config.yaml
hidden_size: 256
hidden_act: "tanh_gelu"
router_score: "softmax"
balance_loss: 0.000702
learning_rate: 0.00842
max_grad_norm: 1.0
doc_mask: true
train_tokens: 629600000
Below are experts of layer 4 (counted from 0) of a mixture-of-experts language model. Rows are named up (a neuron's input weights, with its number) and show model dimensions 192-255. Each number is 128 + 24 x the weight over its row's rms, rounded and kept within 0 to 255. Numbers have three digits each.
Before each expert's rows: a language model's description of what the expert responds to. This comes from a sample of Wikipedia text that the model never trained on.

# expert 25
What it handles: Double line breaks after sentences or URLs, section heading markers like == and ===, and opening quotation marks.
up0:110149105149141126105105145104118147115134150141095112127133107149181140140110140124160155170100115108137112151097139126120132083102093099123109089136152133158125117091092142174143156105109096

# expert 22
What it handles: Words inside place, institution and title names, such as Episcopal Church, San Diego, United States, Carolina, and month names.
up0:114170093150095124116134181113153167108105144127096125120087134145174129111114153120133140175107125180135167123104146110134131100131120068139070084146144147153112133094133140174119158131136138

# expert 28
What it handles: Table pipe separators following numbers or short codes in statistics tables, such as "34.6 (94.3) |", "29 23 |", plus ISBN and coordinates.
up0:109150087136106096127107151115146169121109119158090123144112124121158140115113121133140167156096125134119126152102128113146149077133119091139092069116154137160121115088096138165138140133139115

# expert 1
What it handles: Words for playing, roles and taking place, in sports and film careers, such as "as a substitute", played, role, vocals.
up0:095159100124121138128125137109155171128116153135091117131091090131187149123102131122150170160105115150109144135098124127131129110115127096141093105125142125173127130120127123147133134153115114

# expert 4
What it handles: Word-final pieces like -ing, -ed, -ating, -aged completing verbs and adjectives, such as embarrass-ing, imp-ending, mess-aging, plus able, unable.
up0:121170096129107111139129155116128155149136142121090107127076110120160121102102137122168164181106131181141146156082121168151111094113151104105112110149142130158122120105137129141135134139115115

# expert 30
What it handles: Violence and contest verbs or nouns in war and sports accounts, such as killed, defeated, attacks, artillery, lost to.
up0:106124112130133136127139137133122175109104121164078113122100111138154156139110127113142178134125145128121144137103123139147117104125139086114112097150123141148143116106102162124138135148137107

# expert 13
What it handles: Bare space tokens before numbers in tables and lists, LaTeX dollar signs in math, and currency symbols like $ and €.
up0:140175095149114136122107128117128118135118134134083106136084123136147083130110135151174146198119148133146131118112131131120137092089135046122062100139132162151112092110126143180113152134131127

# expert 26
What it handles: Words after the, this or his, such as same, latter, own, following, new, and kinship nouns like wife, brother, daughter.
up0:117175107108144135129120119107135141135134131140101121118121089135135145120093137136134150158132136152104137134124116102108136091131119063122060109150163117147142133108129144147105123135134073

# expert 11
What it handles: Last pieces of foreign names and rare words, such as -st, -ović, -owski, -ia, usually right before a pipe, comma or line break.
up0:108146103119130119099147115127141131124140134152087148127123129139158160129117130135150151157077120155126123105144118119133136115109102084129097086121169128168154099091117169172161134146120127

# expert 5
What it handles: Dash bullet at the start of a line in infobox fields and lists, such as "- Born:", "- Genus:", "- Publisher:", plus en dashes in ranges.
up0:136142105131093115094104134090153169119143135161096120107105095127188137126122150105168155146115131142114104147092100138148118086102105073129069101132183111172155120084128158136128163155101147

# expert 24
What it handles: Word-piece fragments inside foreign names, especially Chinese, Berber, Russian or Indian, such as Moh|and, Ch|ist|opolsky, Liu J|ie.
up0:117150102146139131115131131125149155156122145148081116120111113137165156120084108147159164150135117139129124133113127124121153098121145085133074105124156155126141118103111122154159155153134146

# expert 15
What it handles: Table row endings and separator lines like |---|---|, plus sentence-final periods and clause commas in prose.
up0:092142129136133118129079143121139160146134140140090108109088099142134176142100165151137158180118106135099132094102124140099120093130127108150085090115136129123146102093136131145102131128108095

# expert 8
What it handles: Words opening a new clause after a comma or period, such as which, who, where, while, but, However, and further.
up0:134139096143106109103123155121139133150147138134118086106088114145172167117124153131144142140107123146156124144101128129109129104096143076133116054149142137156142108076146157157096158141105109

# expert 19
What it handles: Short pieces completing English words after an initial fragment, such as line-al, sl-im, cl-ad, gl-im-pses, h-ag-iography.
up0:125175115116132146111092143138140150134124107150082128148116150102125151110109131120138148159090105132133111152123139149123145096108131119118092099120169170125156121108104150144144147128148108

# expert 16
What it handles: Pieces inside foreign proper names, often accented letters after a capital, such as B-á-ez, Gy-ő-r, Bol-esławice, plus opening parentheses.
up0:106159108102112151121135133112111137113110129145093114115124122140144113140117133155164157170105150139136114140110125116121112136128095089130074090140131150141143102097103157159165177112131168

# expert 3
What it handles: Generic nouns and verbs after to, and, that or the, such as issues, met, show, system, work, deal.
up0:109163075142107129107125127123165156131148124135100111108068110141159117138104161125156164178114115132132130164102118143124119119113132090126096073133123142158154107082129141155139131120134112

# expert 6
What it handles: Mid-word pieces and short letter fragments inside personal and place names, such as Mar|sh, Freder|iks|berg, Eck|ers|berg.
up0:122167144149146126103119134112148156120113135116103120124114126131161157111123149153161148165092131111133130142111109115133133092121128094121088091155164145127164148112143124160137142140133136